config = dict(
    router_score='sigmoid',
    normalize_top_k=False,
    lr_router=0.000937,
    norm_eps=1e-05,
    steps=3222,
)
Below are experts of layer 3 (counted from 0) of a mixture-of-experts language model. Rows are named router (the router's row for the expert), down (a neuron's output weights, with its number) and show model dimensions 256-383. Each number is 128 + 24 x the weight over its row's rms, rounded and kept within 0 to 255. Numbers have three digits each.
After each expert's rows: a language model's description of what the expert responds to. This comes from a sample of Wikipedia text that the model never trained on.

# expert 29
router:135108130147127152149139140136124124128136126149103174129129132127142121145104132145102112122132118113135108126122125125167123120135102123144126107143124160110122116118076126154106150154107113140140162129124153120094132100115121138125152138141138090134121123160094100089139126080173128118098128098149148109132097161031120186129165131140119124078140127113097121090120126111113145134102
down0:114158061152140149124107125123123159114152090118102101161103145104154129086138115170148128099145135109102117115129121167119066117099126141111137175089143144159112170098087157142128127140169125136133150121131115112111142127109146128131136113121131079163146121102138131166130103112163173106126113106103124163133129172119141113146110101101126119123122174104096150157122127099103116103136
down1:142089149134115121156115144165125157125142171150136117114124112092157122160122087152134147119138081084161104089128137120104132133093128154131148117107097124116135119128165126094160120147151110143081097152221138132152138119139103129134155126112141135134130124112142167132096138123146093147112151118127146122156145113154138122104125162133106172098156122113159142124113102115121166175097
down2:166139145149123115131117121117131124167101119127156157119132136115180132127157168126140102156158201161146104163137128129115108124157138113114175129115129129139140160115174123130163150116116119142129145175098153167121176122120124097104170147144126125111112089135130159104135134152118135103103156131163115155116116147118165175131090104097163141140124169099107123097137114078165111162155
down3:108167139158112143122123131106144129075189135112118121102107116128127114117126119120078108113154071132150101126154156137108154133136139158158143124120143128118128148120136113136136147140128127159097114107110156140118144146116183099140140120153118103119141099163118129122136146147112159167125145135127112074131128103136137133160172171091127151137111131147120087131130150132113111117166
down4:120116095058150129125075156126162115121125100119147098172141156091113113153138089076116125123075143140095091166116139115106119158139112109114123125123156113138142121108125145119193134157127176120112121153182122127082112097171117078122159171158143135133139111094142088126120132126098119095088144143108102185137143155124132129134141123084111153106168145110101109098103106107151148110141
It responds to: War and state terms such as War, Army, Civil, Empire, Union, Squadron, and of in titles like "viceroy of the Caucasus" or "Mandate of Palestine".

# expert 27
router:169141160141119104157107164128129148113116112145132111123157144153107107124123154139114107126145124101100121103148128100098106103154111152130095155139132133109166099092116106126160130079126165163167138147131139140124165096135071148086131158128124131119102163120146118125098149128131144143109115144124117147125115138101125141134133201130183114111126137135176101122111154121148125130150
down0:128117103145123148131156150114073121175111080155100163160128114127111113131124133149130131109106107098121146170132120154127110106131127098107105123120144134111165093105140162178130104153104120122153135120086169136073133126084097081145136125130092152124184075115075161146137139104127145090122090150094151118155122114134127111135116088154147159162100142090126083125155144122136150139176
down1:127131141135138153124114140148106116130111157092104128080126122089167096157112082133118135140115117119140143176180131096110178157093128104134102104143147137108098096100113141114136121129120100121135096131176131131115114124120134128128138122111145143088160159131139176138105143155115075128155146107134158132176161118149158116122167143172180168121140160141111184174122121118136129132121
down2:158147122129111134154104096148101123128081118108166134139103131123113131118098131139179126122125143171096120145122098148079114109187083131129170161152136061121124152139152102083147128130125105114094103104113116127133151138146122127158111116093182128129079114108143135166132111111167122103106122117104151122119109162105113102140119173152141098148120120083098146130122118117099120158137
down3:116139120176130124137135128129123100119121162156123149105149144128100110142139114169154089115140150171129104077131118119102149088102119137120168112096127094082147113074130151114133095156104109149108167158124143154121087130087137096116126119150121135110136123114114147117134125133147083107111125111174160082116069141120143170177150140102099162113151132146130106143168157120097135150152
down4:127125130106102125105130116153138102149142134122178122153143163143121164080130145123064128109145104113122154109138130145116102123090136082142098131135112142104126135095130140110163116143110157116160130106116135130103154184113135077109157138141105143138137123129115140157152129138105118108146126121074146138094174136180124144106182117111124156106109152114093143132125108133156140121141
It responds to: Place names after "University of", "New", "in" or "of", such as York, Kansas, Wisconsin, Angeles, plus digits and commas in numeric tables.

# expert 24
router:138114157127136157107099129143116131143120170144114160098145169129117086150086095152060131150139133120134120112106162074122145109107103119118099107129113163138118104124138089127155115120085143172133114186145122180117165139147111153123121157132090097140114163168118175116092126143166162130108149150105144145112140126114096126137138139134139155114079135149134131104143119126102149117087
down0:110101080141133126124137133078125123142120089157155112106117127116146124111164128132087146123145141107147144156147109116119164116097146117111156125089136195114189157128127119125115111142117151124127138144153180109087119084139093078143127132141145110125131126124113087150166116122122103090158123107114146152144112117127155141142140100158079166146125176091117140147115155159142102151181
down1:119128145124111172149134100176137113116099143118145099143119121137117132180140152094114118144157089142097142134123134104171142109093143154118106149145122125136134150149105127087098142120126157166111122124137130134165110094151113130144162097095126136112150101122111140125118143111096058122128148128142144124140138072110145115135141225124129147124097146135171149065102130097085138131158
down2:129184117134119137149121109121134141183107117136174155146124148077190127176134098101124123167133145123126106141140106135116167115118089123127135157131104151154100140108127124129145135145144082169083130160109124138135160144110101124132129155163131094119127144103144184145118119143126148125143121084101143123136113121126176138083116122129101122103128158131103117157122101122143159136126
down3:169146152113105163134126157128156170129133159136114115177142135100120151121108118119121147101158121085142113139126084113090183111142147102148109113115156085120154164138119126147142053109169119124137115135102113139147142106083158152121120124127165137127137118113120140125123156123126111137115128169134155116124127094119155133151135152132109158119117085140134105148146135136099109145144
down4:134159096131172150119131116114090150167108155084137138131129131138138079122147138111135117126121136166127143132093140113139146126168108107101137120163140120143146136143092124122129133141136128122122129132117135128124094138112182108116086114137107135116136111136141151074100116126096123109098123123122099103105105116094129132119135098094141126150143129129104149160082097115124153115117
It responds to: Range words and dashes such as to, from, –, |, in geographic extents and date ranges, plus taxonomic pieces such as optera, idae, Genus.

# expert 4
router:148124143128093123127103156122095161125145109130140163093146148156092143104111127116127123089170152097112117081163099128084106120155111106137113138140136173097144120094125112127125136118138132136164152134110112172128185138105135146148114123151097128121089147154112152116083101127150117138136121132123154152113119169106136100135143147121122120178140128154136181104095125125133144116120
down0:146152149126149149129130173099143150167108101117110081170139135099126099134075109131138137174164122128126111136187132106113117126118146097107123112086124148134120120088128177122189137134109114124121130134107143106094150104159087097112081103156112117128150098137142127096152143128146140102092107101131169102106126172110182094121159109103085110090127151139087131109177152133146148117104
down1:140139155120127136095132151155137125096142127122119134117132114151144089153099092122128121149169096109175103173124135089131146197139129124151151128107149187101091162183133173152145101129120143108128158125162137099152152173144117096139121116075166116122182135145169107153135153145116116108201141139190123145167163089123106119136176093133166134116133128148148143116068118140097055107119
down2:170144146138125181140136115121101098170141104139125138129161083137138166093129094176137101135139166118064119125148123158097144103132086124151144091164143113118104154103120142120148173160127085127149100137169141161120163084110091126109161136122140117099067119111138120126096142133130154162092102128101138124111149119138112144125122151125128061145062164114120161113160121123178126114144
down3:113121131118131118146120123112131136155144132119125147167138145145128119133118131133139119121131120106143133125137164153123128142113131154152138166100187108100124127135162123116127120106129169143097162150081147126169124134140161131101134119158119100119119117124147149101079163132124143112184158167159168157117136112171141121148103150111122149105134089159158080156123171099135057098152
down4:098129104099143178093144152161102171161161127098129147138155149140143136080091128121131131101147128116114119118138108150133127136092099145102157149107138119140089171130114133104123136150118156070070146059112147111141050158073131138141121160115085122160143104176113140144100117121152116135069150142153125116107101125115080129138132122133165164129141154057092134121125101116116126115109
It responds to: Word pieces inside Slavic, South Asian and Central Asian names in sports tables, such as Ljubičić, Prabhakar, Tashkent.

# expert 19
router:161126150126160142131106125115110156120130093118117160068128142166158129109102129155148130126156128152152107129123116133122122114128086095153095134162152156095082112129097129146138115142114133159136180119123128109119125115070104106102108098095125093135120164141070105125126105131152138136103108181152111117129090115123140154137118185148124147111134119107142117149115120098109149128122
down0:134174113126109110169146142111114136170080125145101119154131117121099137121126123154122117102108105086114089123135110167145137136109111108129110103063157113162120104136108174097128145126126196096127157107127130164074146143088127072115155131112106099165122113128160104157110134119134164099103133142077149136118152125111096075149113082097121109131127112100109110142129118097106141160118
down1:112138144133150142129150150158136127096080153102132123139122107153125119140119108115109109147141089139176129160141147109140144142106144121121124099178091129105102130174161126133153116153131139126113099116156152152125121096165131110129139108085159099090113141093129151135098126152138110131146100109135125091158136085121144126156130179131095159141130110119146174089059078129097079153139
down2:136137129099134114129087140144144091197149188115162121149120109109135142139095114099126136122129105124084110109096081114141148202144147120107126109136104076101102119136097136118134142150147140122156114109112115116102140126136121110144087184153109120118098092073134136128090105138119168082109096111085131130157114117116126085111132102111125147124088175115091135136129126155158120142103
down3:136105135159134111121089113116092133156118181146092149145125140172157130130123138143110121155164117125161116097138081149167110152132103086127121121127176092120162132117138116133142111133102125169156161125145144149135110129146125101148123119148123119130118122135121139100131157102126124132106109177135107117114117097093125131119136153095174111118141113116168152103137131094089129138162
down4:095147112164103090136130142122115139113119127107113128131091147110132131117108115115084104155115151126124141132132128134123139127151115101106192160128122162112140141145139165110169171123152152085150113122143096093144092153084147101116125072132088135134114135148145091155115141100120134096111113112124124124099077159126151128127122087104085143110099127106128183142117134142143103143155
It responds to: Line breaks right after headings or titles and before new paragraphs, as in after Early life ==, plus sentence-ending commas and periods.

# expert 25
router:171177109162113152154103168142092157128113132120118116123140163144143052122112133126160086127133103133090122102125117122122117120157094120116115109125159104127148108086108138133146143119141142129128100123117104118114131097102112145111138123132113135094124128153141143112154112102147138128126108152107105085142114071045097129161159163108125117139139141119159120129189162155119133140116
down0:113134095141117131095130164104113119120107111148134146160137130136114127149165120102167086108101116096114184146096089160141117137168168083077126143099157105126131113109122147165092104132146136114141143078152180182127106110147102148111091094138137111100135133110163165148158126106168166126104134095129143142085110088119124112136150104142144147127137155117136156183167155126128146151164
down1:165123126131151098155113116118124121180113154088114143124115091110148127134118118121181137192111117091187160130078150071093136137075101131160097131129138122167104076152137135132170108154146112120154131157128137122146072104136143136092129122126127110091091120108107172147101093134094114105154106167176117121128096089150137109142149193151165156121120131156132144153100100143150127144135
down2:139122098105145101156119127113121106143109120114172160095164110111118096083098138109183098136154154158116118126141125139135120114134130102078149107111148145106153151092186121125107144157092181101117118137107125146109138074126096087129162148149180125143103114122173124139144107138122121141148145117107152132111097121121151140156150148125152107141121118110116125129083144138104101131182
down3:124152100122135145141108114104138099092120165143146150181160108126070160127141142116150147112145069145142142126134127125128137150146118152141125127130188123086090148103104150147145099125127116107113095124129141102126095131107125135134155107148166120127132152104129121115118155150121155144113099139177135102141088110098122104135166132126135151112201097154108089162129086119083113135109
down4:122135106157161115076150152088125152173105118108108143126120123104156092140123150146102134095107129120045136138100130098078113093153163133125168122106133141119130134107118113098183140147119125089140086102109142158131118133155158145132134097143121079123116112116155161133136135175117153146143093160146161134141122062127196132122153132105104141155108115110093163111102090133107127188136
It responds to: Capitalized category words in award, academic and credit contexts, such as Best, Science, Research, Cinematography, Institute.

# expert 11
router:150119159133120130151157128120117118157158124150120128149134119125164124111114084133151145166142125161111083106175074126153151130189137078178139128106166119136123114124119107162150145150114125128103127124136177152116152135180136127106127106169097147125126129148137171134133099117152105152139119153150138121168147137125113129144166137127159135159142130076096143154149178111129135135105
down0:123148075110148144093157138111108122121148133141134080189169086116118116127123112140108149078096114094117135150129097137143143121125126111097145102072164098133096136098142197166120122117138172139132108144147122140113141138142131131120097098141154120162144113084130098107124159141141118111092113117147127121093079140117147124111115133131128127106151149083113135127129126166115164115146
down1:155181132140143156126138139147126133169146137104118098132098127115147128141149098110128095112129100122128093124125130070116144159091164108136130169142107160112120098149158110130167170131120141098147124089168168148146144118151107140126114106094181151137161132131137125160098132114140087119100130102176127113112176128136128158148157134159159157160119132155145158116142115133115150121118
down2:174124096107157102150125146088098103156165151117153145117185103160138146110082111156143113103159126127128135136085166107130121108118125098149107101159106144109120123084153146068145136149120118091103095067114149118157118142132128082140099138121123141108113097077160090154137166112132142125094148100089138173109150117129126156137108123125140121155123136095137099099165117126169135165155
down3:107128097139132078087129175148164147131113173134133091130140137151097129143124128122086139151209099144181126113147151148131156149157157148144155163135157064093133191090102163090143111144152142072101136154152094134128140129136129100140127117122131145121162155097117139129119123123134113137115109130141160132119161126130132094154156128123114133120157129108121099119160112140084078167166
down4:160120109110102129114132114107111167183153144101185133134127145112147122109128122137098131150165140072110110105114107108135106158103090098110085150142165129139146117120128108123153170135130151161150120135152113133144128149174110145099153153150094105147126141145163120130091097096139143123150143152088087152055096154138107112127104087163162124112099142181142153168117106169114093100106
It responds to: Inner fragments of longer and often foreign or technical words, such as en-v-oy, Ped-ag-ogy, guidel-ines, antipl-ate-let, Rec-her-ches.

# expert 13
router:149154136111085117162102153104115167148099104138145103132132124166108123144143126103114106107143150152141087103107110108127155100150126095153127111136138134117166134093074090118134134143128141133140113166132165129094109102128107130122126129137099111103117117150138147107143126102136101102121141164108116147084089125101089121120111128126120113142160087113164115146102124096158112103091
down0:083154117109108139094094104117119116154115133097123114130134128132105145092164112130109137162118156098138154161135162147127112147140131139120128159119135105131164165134123159179129126126099183120137154143129098114091146134119100096067116142114120131180133163124104090139118120112141163109147125107101154161108138126089112127095147119095089126123055141113106117100157129151145062123145
down1:202108133118127106143131131110125169161152118125119136137106077146127127136149094126107067185096096091137156071102154102090147201085135137123093121092121146129146133126165144070127105136088109092134141123091191170146134116123135098099150088100136131133096155126152119116095130126097095140171116125131138146132150079148147114135132144171139121098141141171150142129096120101118142148129
down2:158142167141076109121076119157145134138135149098169147128152147123119133103145117138102135157151126134136107159134137134132128119173096162127147110148110112098111150140179140118159134160113130185132093141143133140142176137131127114149132119126120142123155109111124112124156071138143127171108131099134112139167153128135099112108130122144149090120121165104146117081137119132114126155131
down3:100128113193153086123150083115124123105156113151099123160172152150094079172138116102101105147152121143188145137132055147089134170117095169097154126129157107088114154118110153128081117147154129166162147121167130140127117107122186131120126144158150110115084116128127133154095149141129130127085121154131161136150088126105142142130137135124104161150141113137101127119111130108125149200112
down4:120149123118119167148125136127096174138114135114177113142133122134124182106121091135156108130112132088147175180116115130108091123172138112064134140146151087115145129122090117124085175125112133118123079097119126130081103123096148155135107098136115141094129154110143117173105125090202131168148069147135137130126101147118116090118141075151144102122153172135096130147114117133097101082110
It responds to: Table pipes and sports terms in team statistics and rosters, such as Team, DF, football, club, season.

# expert 20
router:141164123139140151129159161134129138188122138137127137107123172166117098106118151186100125129148153168109140096104150129115137109147106098162149140128160157139112117130112127105145120120120119118151131142114063193116150148105148131095139092206057146075063134118143153133117112102151131148100113162136145099099145128144127117105162147143164140162157091147120169105126164116110100111110
down0:093173085160135133104146107114155138159126142139132167178152122091108147128177119135169144126140100114140142142139106149122127089127154098136165142079143117126104101131121155123154141162126111141126115145086133160136137142113150090120074077190116118132152098119113152126134206161138152150145096106096184145105101123113174112148151132168123139111095136126122155176126120087150142132126
down1:113120141117129114103098144137138115151105161106144138134105175166151138117127075140086119103116069103129138118135127137115125141148100080187147110134126120135115134140140152118092070108116099062155136165156133103129132146127132154104137118132128084101122142145082130088052154111096082132134131136119101129118157134156157104135155164118160123128114164113155145161119147146125125156140
down2:153189134105110145120057105183101097120087116107148140133158114144127110104120117120145089111160154096181144126117099120083097078159112115090170115111140088138151103102139174133142157142119113119142125099086099156134180094112103115162136112138105142142101116099170177130140114173105099131124138104121110168150087131116085131112173109084189091132121165140140147129136084137134133118140
down3:149109136149111112165141100197116166133120133132148150153095092122106138145119114122066106159144094086119093088137094137155135124072173128129104146156130104112111131095122148149168142140119103112133129120103166146140169131089116131105097097143138178134166134116152124133094116094117116124126130127151135154113114102139131148155144163096136173127124101139139145153120116120106169099108
down4:168119158098184130101124162115136134137130136075142121153106084167069078114099120111122125108134103133099126153146094176120141126175134130151177162148109147149167128136137128110130131108151136123139109093135126124126086111085149101124133112116133128120141139126133128119141198170117157090086121071108109090149153098153158125137149124094119106096154124131131091132129111159108159125148
It responds to: Pronouns and articles starting a clause in narrative prose, especially he, she, we after "tells Richard" or "saying he believed", plus the, that, his.

# expert 9
router:139145168132110139137132143129126134129131135134071176113128163172113108088136125165165145107161122143156070127129118109140127066113114100125095113165147148095126134152141110122145094118076097147187111113128145156143128097111125144096138126132124112123091144132115147115123119112148108121119115146132126143164109114083085158166097163126153097128126132126161153113119122119151146083139
down0:164176139123102104130148167105091108129148102147102119140147088117134115096213159141162145127141124122114121166137128137127106119146112155148129143099098118110127168115107192148160118136162140134124136102139120133105102121158106089128152095155134133097147090149099101113111111134117168076084144108111147110139056123123151109130175167099097118121120155088073146143149160109119137183153
down1:175098136148134163084130144130123151181084140088139148129111120132107119144125125171126134122127121122113202137152146107121124129105133161149114134148146144130128122155174127105158135131098126135106094119117156140147128134109089132124127080100169127066124108159130160153109143139100091151149103086170136107141143095157142126158203084178130164120112162142148127114096149095120102174128
down2:157125100083190115088131103151118150135124096101157122127138091108136114130108121123143114122179141104126146140136121127071142112118127111110113107092127149116133110108125111140117146145131079115098114133165097104122122092113085069162157102138132119119120116090116160113133127104101121131114134073127134123154133166118143120135150174114136125153111194135125126133167131169117143213170
down3:152171121149124167153066163120112116123082164114152113127129120085111134144155136146139095104145136098181116144144115123129125120103099166103115131151129098092115133093109135101125107119104059103107146120144170136123160154129107111056096122158137131079136139101130122140134145128122141144146139120136156104087115139095104129184143145112147128100119087134110111133119118162100116109115
down4:123125094142116144146166142111143136173127097137141112199135124109132113142143112143094138155111115108147139134091153121154127130148113112113155148117140160148120072139142157077129160169159126117139100157117112125072137126094124124131161113127112121138150144138123097135138107136139148119168096102124076122105124118123094085118119128105134144123170142119117167124141114120095132123105
It responds to: Periods closing a sentence, often after a place or object noun, plus heading equals signs (==, ===) and closing ")." or "." marks.

# expert 0
router:167172108157155102103110134105133141149153146117110141124104162125148170129097058137112138163162103140094120127122102100161136128129121074155134113148144131116148141131099139138133099175111180137133093110141156153088172120134142112121132122149147119128124131101106171147130149138150128124120134105103122137126164132112104156120146126117142143132118111108109192143158122091142153115111
down0:166199066140135140109119129110124116145156163110093084138126122141100084089150109138110130112131088064095115113136113135132107121166137111130123173127136193148104092114138135122095142150091171137131140132125141154096182128127119116108147098130141064133185131126096135092113099115160123142105119115089133132086165150112134120141124121168107104117130143098129116143165112139150151110094
down1:156111127167152107105149118171145119139114123135160090114150127136137140153123132150137115144088088113130127093135082095096138073106124104116119150129138126127119091117173123097130103149165131129188111113097151169152145130136136149158136129135141138144127122119103150103136125136125153129152097145138143115129099071167168118154151160123140106120118177106173134121121132151134118164126
down2:150142112102133132139164130130103143121107104155182103109132110113176120100133120194152098106156169113173129144131062171087107056131089148093150124108129193138115127107134111110139112161148114142098151148135134142118188133146166094180098113111133135137064082102129152138134142193128153123112133096120117148150115132121136131111081115124148116129134174113080117108134091139161110118138
down3:172145101134137130119102094116135116138124169124124114116155100153092182164147164137069115087164094113151127113149141108138150131143135107132130112116173118123104143142133119133098125158142156113135152139118133147094142127104156093142157141120173135167128140077121178082121160118137154126104097141137151085106123102141140140142100146094138117136156100159139127112150117118134119115211
down4:134139112157177116092093161153163081160141149089139143154154127148086143118139113128136122084106128103152127117157113166109135179135104081142184139114144158114127119095109113119125113116127153092137122105130145169112131139137114098078138128140136095084106137133110109191142123128150106128138121140121155141111139117154135150121149092093146108166131160160141144136137141111152113106148
It responds to: Abstract nouns and participles after is/was in biographies, before of/to/by, such as life, part, death, died, role, survived.

# expert 26
router:116160142157119156142122155125117132121186147130074130107083152186106162132084095142116141124148135151157085102139127102119132131140135133152106178158147137056102120118126121109166098100123132174146117144122096156115137098095124138156165122144085110125102189187110146122110113108185127124131162147089129068107096128077119158110132140127099137129069139155119136087162139116144128095135
down0:141112074166125145095116145129115123131094142195134126094130142171121121119102101146139135174131089107124142135092127154133107124108158112129134154101105143131137140112112126136121095114156133135127156138123190136118145105107087102126143096092151093118177124105122086108127125109181098111149097125132149140126146168132100067114136099133142115133139173128088141136147178160138103078115
down1:145119129072149149106138139139127120156165152117141146131115153116142140124115121160099119146152127097135152164134176120140168186089126138115157090114110152128127146160121180139133114130102114094118120101091137122171084067151114173124095108158177148136100112157170157136106137144114055174131150115148133096119129094150145105137127154124151123089137121125140125156081042134157098147111
down2:160150145135144131141105083136109077111094105083156122121156115150184125158150109145147082153173136127148129112099105134162123106149138150098127115133129103092132154127163152088159158118119106194137138118152097116122119076132107130161107156105157146078090103110114151103131126140119146146120154108129134121115135120165139142115107128091141093173107102102113130103150117147122088158152
down3:101109104104112114095121101126158118118111161104119123208142154147121158118167140111099085145099122088098119098143142163128173152102132108121105141162115091135093180105151081167141155184138104119121132142129096175115130115092155108113141140169126153121146128125144124104149107109163164146122121120130119100120102110127124132149163182133121077171151153166095108109150130131097114138126
down4:108136135106165142162118134134084146172095088107129133096093109135132113117131137124110090142176077106152152139127139127111110090118126154082155162101098143112140107129108084114141126113154130143160099082142147145115169130115087093108126097118123128168174142130143114141133090112148141093110159115168122132140093139185101100137143090103140101133141106141115144144131138157086118164153
It responds to: Numbers, units and amounts such as million, km, sq, per hour, percent and table figures, plus pieces of foreign names and transport words like bus, route, Highway.

# expert 5
router:127119106147121133112108178156073173168140124097102153088141160130108126102105087165117117111152071119140114134086114127107175110126073138104109134121144143105124083122105080088103100118152151125141174202115107112117166141148106146115159143160126103117117121152091157131099100131148088105112129125163127111147098125094106129141123163127114117133091133137136168106102129110104148109102
down0:086155135147124135087112202075114159113161145168143141162168132141098118088132106104158176110109105086142150137127086130114150118139117074120152089131130180104110132088111147142108151128110135122128162127152172132074175128106112113143121101140148142126128112126130116108124123121128161124121102089086120113119113153098107078149133151111126093102140180112108137132122135120115119121118
down1:112105148129120148110105147162105169130140141146120135095137104119129133147083070105152152142131085123126089105095132075129077149096138142147138112134108127121085114126133150129126152128123133110128127085125109140138116121145090103125155092133158126085092135178161168189100134132143126156142131144164152162145148072135154143110149173154188145151115170146141168148116112071115105139102
down2:159180137100117157157145099127078083185133121140118119175144118119141109093148104148125139106135171155148120114143122093136116165143113151119162081148116134121145138124104122124130136131140116113098147151139123146133141131147118123108128160126149115109128111117113097130128135141139170140119138117129147156150146140126136118114094126136151033108109162089108085164164067143177110151144
down3:106116130148122133154115100126141089118126169117129138135132092165133143180098160115081143127111126155120130132164138116082147141132169125097132147148130117107117120142106087100132140130144186167132086141136136140147118130118110107139105117111129182133085126128181169146135151120178136128123155115140153111147103122138122119125153140124124177123153129186109101166120176136134125151142
down4:149137159167113114096105098136162145168172158081156108117079206129161122114123083149138084132119133110174106100152161092154109145126100145145162139118119148141148138144135129074127139124131121104124116069143065136125183167152133104123140122151106104139123131152148141113141139088154113180127137133111090162109137149142142101130150101111164126158126164079133137099105146127139144095098
It responds to: Numbers inside geographic coordinates after degree and minute marks, plus infobox items like Population, chemical formulas, clade entries and place names.

# expert 15
router:124111162125155100137126171109110134144125130194115126123119149162177123076116131153134122127154134162130118104152119105124126114125126092136120145144137119141085121122132093143135139147105087150137142138118140116111140120126145126091141106130090111118113135161126119144128116103141133094112124153106140097130118169112119136149131163121137157125122112137160110144128124111136149131133
down0:160112114098112132098143144119098133136121098126149162130121090107146121127147101133158134148143100066139159169158135103165113077161138101098135163099132131134126088132139161128112151126131125109111161163126183164072130126128050116098143124139073127150128133151107119128149156104145139106113119148101141079091119114157145108143116094097104105127132157103125118132153117062136117124162
down1:165155124134138116136109118150120118146116158073131119162130110104150110113127064150174127125101088116137130104127144114091150117110104075116145173126159115113161123159139123125151122125072189125170093157120141126144108141164114187112137120138109153125104184128151141110129158126121131094120118142106125146087119119146118140113105165139127122094147114102128150127097114132130094165159
down2:118118140141155099127097114148121150184151133110147143143176128105174084111120073168116106103121140101160112130146080142089105119166054135096161151182168161100152158141114153139105130154156126108155145169112138128142139113107104117140121136088130114127088121124132115149137112149149134125100102101101124185133113149152138150117152163126133178162129199100103146110144144125120138168138
down3:155159131120126100098138151146134155157124120139129136117156091124095117106114150083090119150113120137150139086143111141147119132136128118114111141087207068080137174101131169171112147148171116101124156134154137123155135134113130137111122082134131129161151124104118173131107124121170142146124135166158149123106146153129152124130125140099103134111151092137135149121128124127084082130132
down4:147165085112091131120095167121148125105160123128150085099117128138091125119093129129133151079144086066122136131130124139105111140158137167102169126147153121149118135152119139098128134143103100098112130100134094105140140132128141173144121131129134146122179121109168103175124173171082154160085093073086100092129155130159113115099137102122145144147138091122126112145120127139132117089141
It responds to: Conjunctions and relative words opening clauses, especially that after said/argued, plus which, because, if, and opening quotation marks.

# expert 7
router:109133103143146118152111213147123156177122114146125130114073172119135100122133158147123103109115121128079129106100119098099133137173135090179134087112151127094115157093114098110160090128142135134109140161093122147120125133114140149136130124198074118109140134160120084103121108114145120131121138175108122125106122121094130128102119156175126096161127131152130141152156172080133135105083
down0:117173136119155133145130154132119097166104144140111110125126096106120096110130118155166110086093117093130127128140162133146097151129131128103115090061122091107139153126123170116142113165062142140173083114105147124126154061174098101128145104172104088137155112134172072176119126105145104133134106099116186113133111123094117124108145154113073140128101122112101139145094154145149056158145
down1:131113109138158106145075137177156133202100137146161126115095117136139111159137087160126109121118103150092157086112158104092124135125103141105117135129143181171111097082174115097127108166139132129132143113121165152117135141137112129106119149149166136085158145098135139134110173140136069121109104137126132147132144124144150086147147146131119151117107115139160161172091128147087112130115
down2:132147102144155108137131083157111102091121127102132171103181091112112111147129158116159124111165090134129135145142151107140124117162110147098138124138087117098118127102179099149106170145080125159128100134137173126144140104103143127133132099111109122130105117087109155116126112166126087137119103099138085114154131130129101161131116091086156140126078155104146137152145057159127128153151
down3:150176173156120122110121148083145119118125128084145114132133123139095140114140087101131108122144149154118125151142154094151158121125119103158158150136116140128135130095155114107147143121127091153120132120148130109104177134117150091120162090147178148103100142118123122152119112135134121124142088136108152098070111113116159093156145154109154145140138101123071124091138105090110123148139
down4:143111107150163120115118133118176067101138136099158138107114137154143080146118114140153102139106132077162119133150131140097103096118155103120143154126105121142123096118129156120128112099128139098150116142102115109118131147131170171123105131077106129148132114190141091108076152141161166151137106122108090133138124113096109124126144153143124124150142135105099126163125093171070083112103
It responds to: Capital-letter abbreviations and the colons after infobox or data labels, such as CAS, ISSN:, MLS:, FC.

# expert 3
router:141128093142117122162074146129121167141080065126120164097106135131119094127113127147158082129145113118113123105129126100110124093148126141142107134177183094140176121113071146131116126112147158146136107164115085129147183115123117157076140146124118140093116146115147131130138111072187129121124105163133154132114121107109104129104166173185162162121148151105147141125150147113108170128113
down0:157166113070155136135082169090104143148122113084116110154135123156154117134142103088141147111118131107144123168140152112141135165120117100117146132137109123095116184097100180093165110115131161113121087115149121150117151060100134144090150125151113083109120148148138138125090120143082114083147138123082121084104118105142144118157147099135159099126096136104117180130151125161168132136131
down1:152100151086122171132105108167148109107116146171130117149090115101121085109112126113139111143087133130157165100088160072125114109097149113127156111121117108126099129137083141127131135143139130093104097132121120097109125082181103158092102133113144138107174130123134116126098125148149111090157139105156155134153154102146118109176101123170149108122129120163140130117091147148102092156148
down2:139194093117126137178077148123099126132106147122157142133131120136131102098140097126102129114190118099162130171148109114118122123154144109124143139115149130115128134091167137132160140136121141149124121144151138136119158136129079126063149137147142108098127129152140127139139119132145158136108132150082113105154129130152147098125122126124115091128092107121108129088127127118142130128097
down3:134129117125131092156136144117129083133118147103117148139135101133096156103113140130143148116105131137123149107125140136101097127156111165138152128119163081145174096106130137109130133120161132102108108124134120129119135149150122119117134139156131131144101147095150109133085139151132161157130108166111106120119104107112164147110148130132134098101153111191124097133098140131123134149157
down4:119114128097135116082092131111196141146104106096134149132119123102139112133092149075133101136100163145147146098118155148117093175137142109128121143166124112153100114151119129103128134078125152128130096104113132111113136169157114119120125124123124141139130106113139102156106123109109135120102148132140115108123085112145110151089113108087083125116121133155113138128115118117151117127140
It responds to: Pipe separators in election and filmography tables, plus award and party words such as Best, Nominated, Liberal, Independent, elected.

# expert 8
router:111101163113123131142111172141127125129109105138144119114110103119082101139164117152118089170152139115098081113165125093162132103125114088135166138164110124119131098113111125114132151150136160125148080156084140147152155088140119168068138095132148111120072159158140138108134138107155122111105086130126130109121101177130131158153125118128117137139112085125149145169153170100137122142110
down0:128124102102149124118163128105108122132194142120136116145126084121139118109114139165125134102122137128111135150159155121173090146103109120089122105091149112134134174134118152138133146087152158161155135123158164170120156110144164102135118146106122057124173093081123091117086184116137122089103129165092143171117106106106120115113122113108111110141143152120114152138161138156096142147116
down1:123117124094160137110150153086127135134135120136122100116133114142144127113141114150110094134118097129168137153102136135085147132093142116118145138150108141113125089145124133147126120151145126125097132154137153148143107087114108119099129145114178128091162153163152161115116133138118123129108137170141093151095158083131114098104147146158140143131120117131103155113126131125117147116096
down2:135143096100138092149101094149080128124114139132126167161170084127137150140087112143170148113139139104124154146109103129129125133138155106160093104126138132065123167134144180127132112144151118098132098142145100161143138176106115115109119150142143128103122088080147109149121140137097137191121138113105157153118089147107109159104111136093162092130122165120176141121122134133168101169131
down3:140198130150106108124159137161143150127135148138122112148171124105111116126114128105146119158124151113154126109102125125095168191108124137134134142129132096135120145093115148124160101103149113149121159180114130100127130134116122082152082132161117104116143131115143087091137135154132131121136117134144162124082115070128134165164133134141094114076172114162157116117136106135140129118149
down4:149090086096164137117115116145134169168123104112179155147158135095124124133151133110134118137134118098146143129119128130163130168112099162085159144151146121151162130102145132144159139139112131141092079125099144131110121117148143132140142156142092153132128136095121145173148120131138147153078151158080110143110127134163133173082159140131172045163125134133116148124142081160140109139161
It responds to: Middle pieces of personal and team names split into fragments, such as Le-f-kowitz, Gall-ow-ay, Pach-ow-icz, plus name-starting words like Love, Mc, Brown.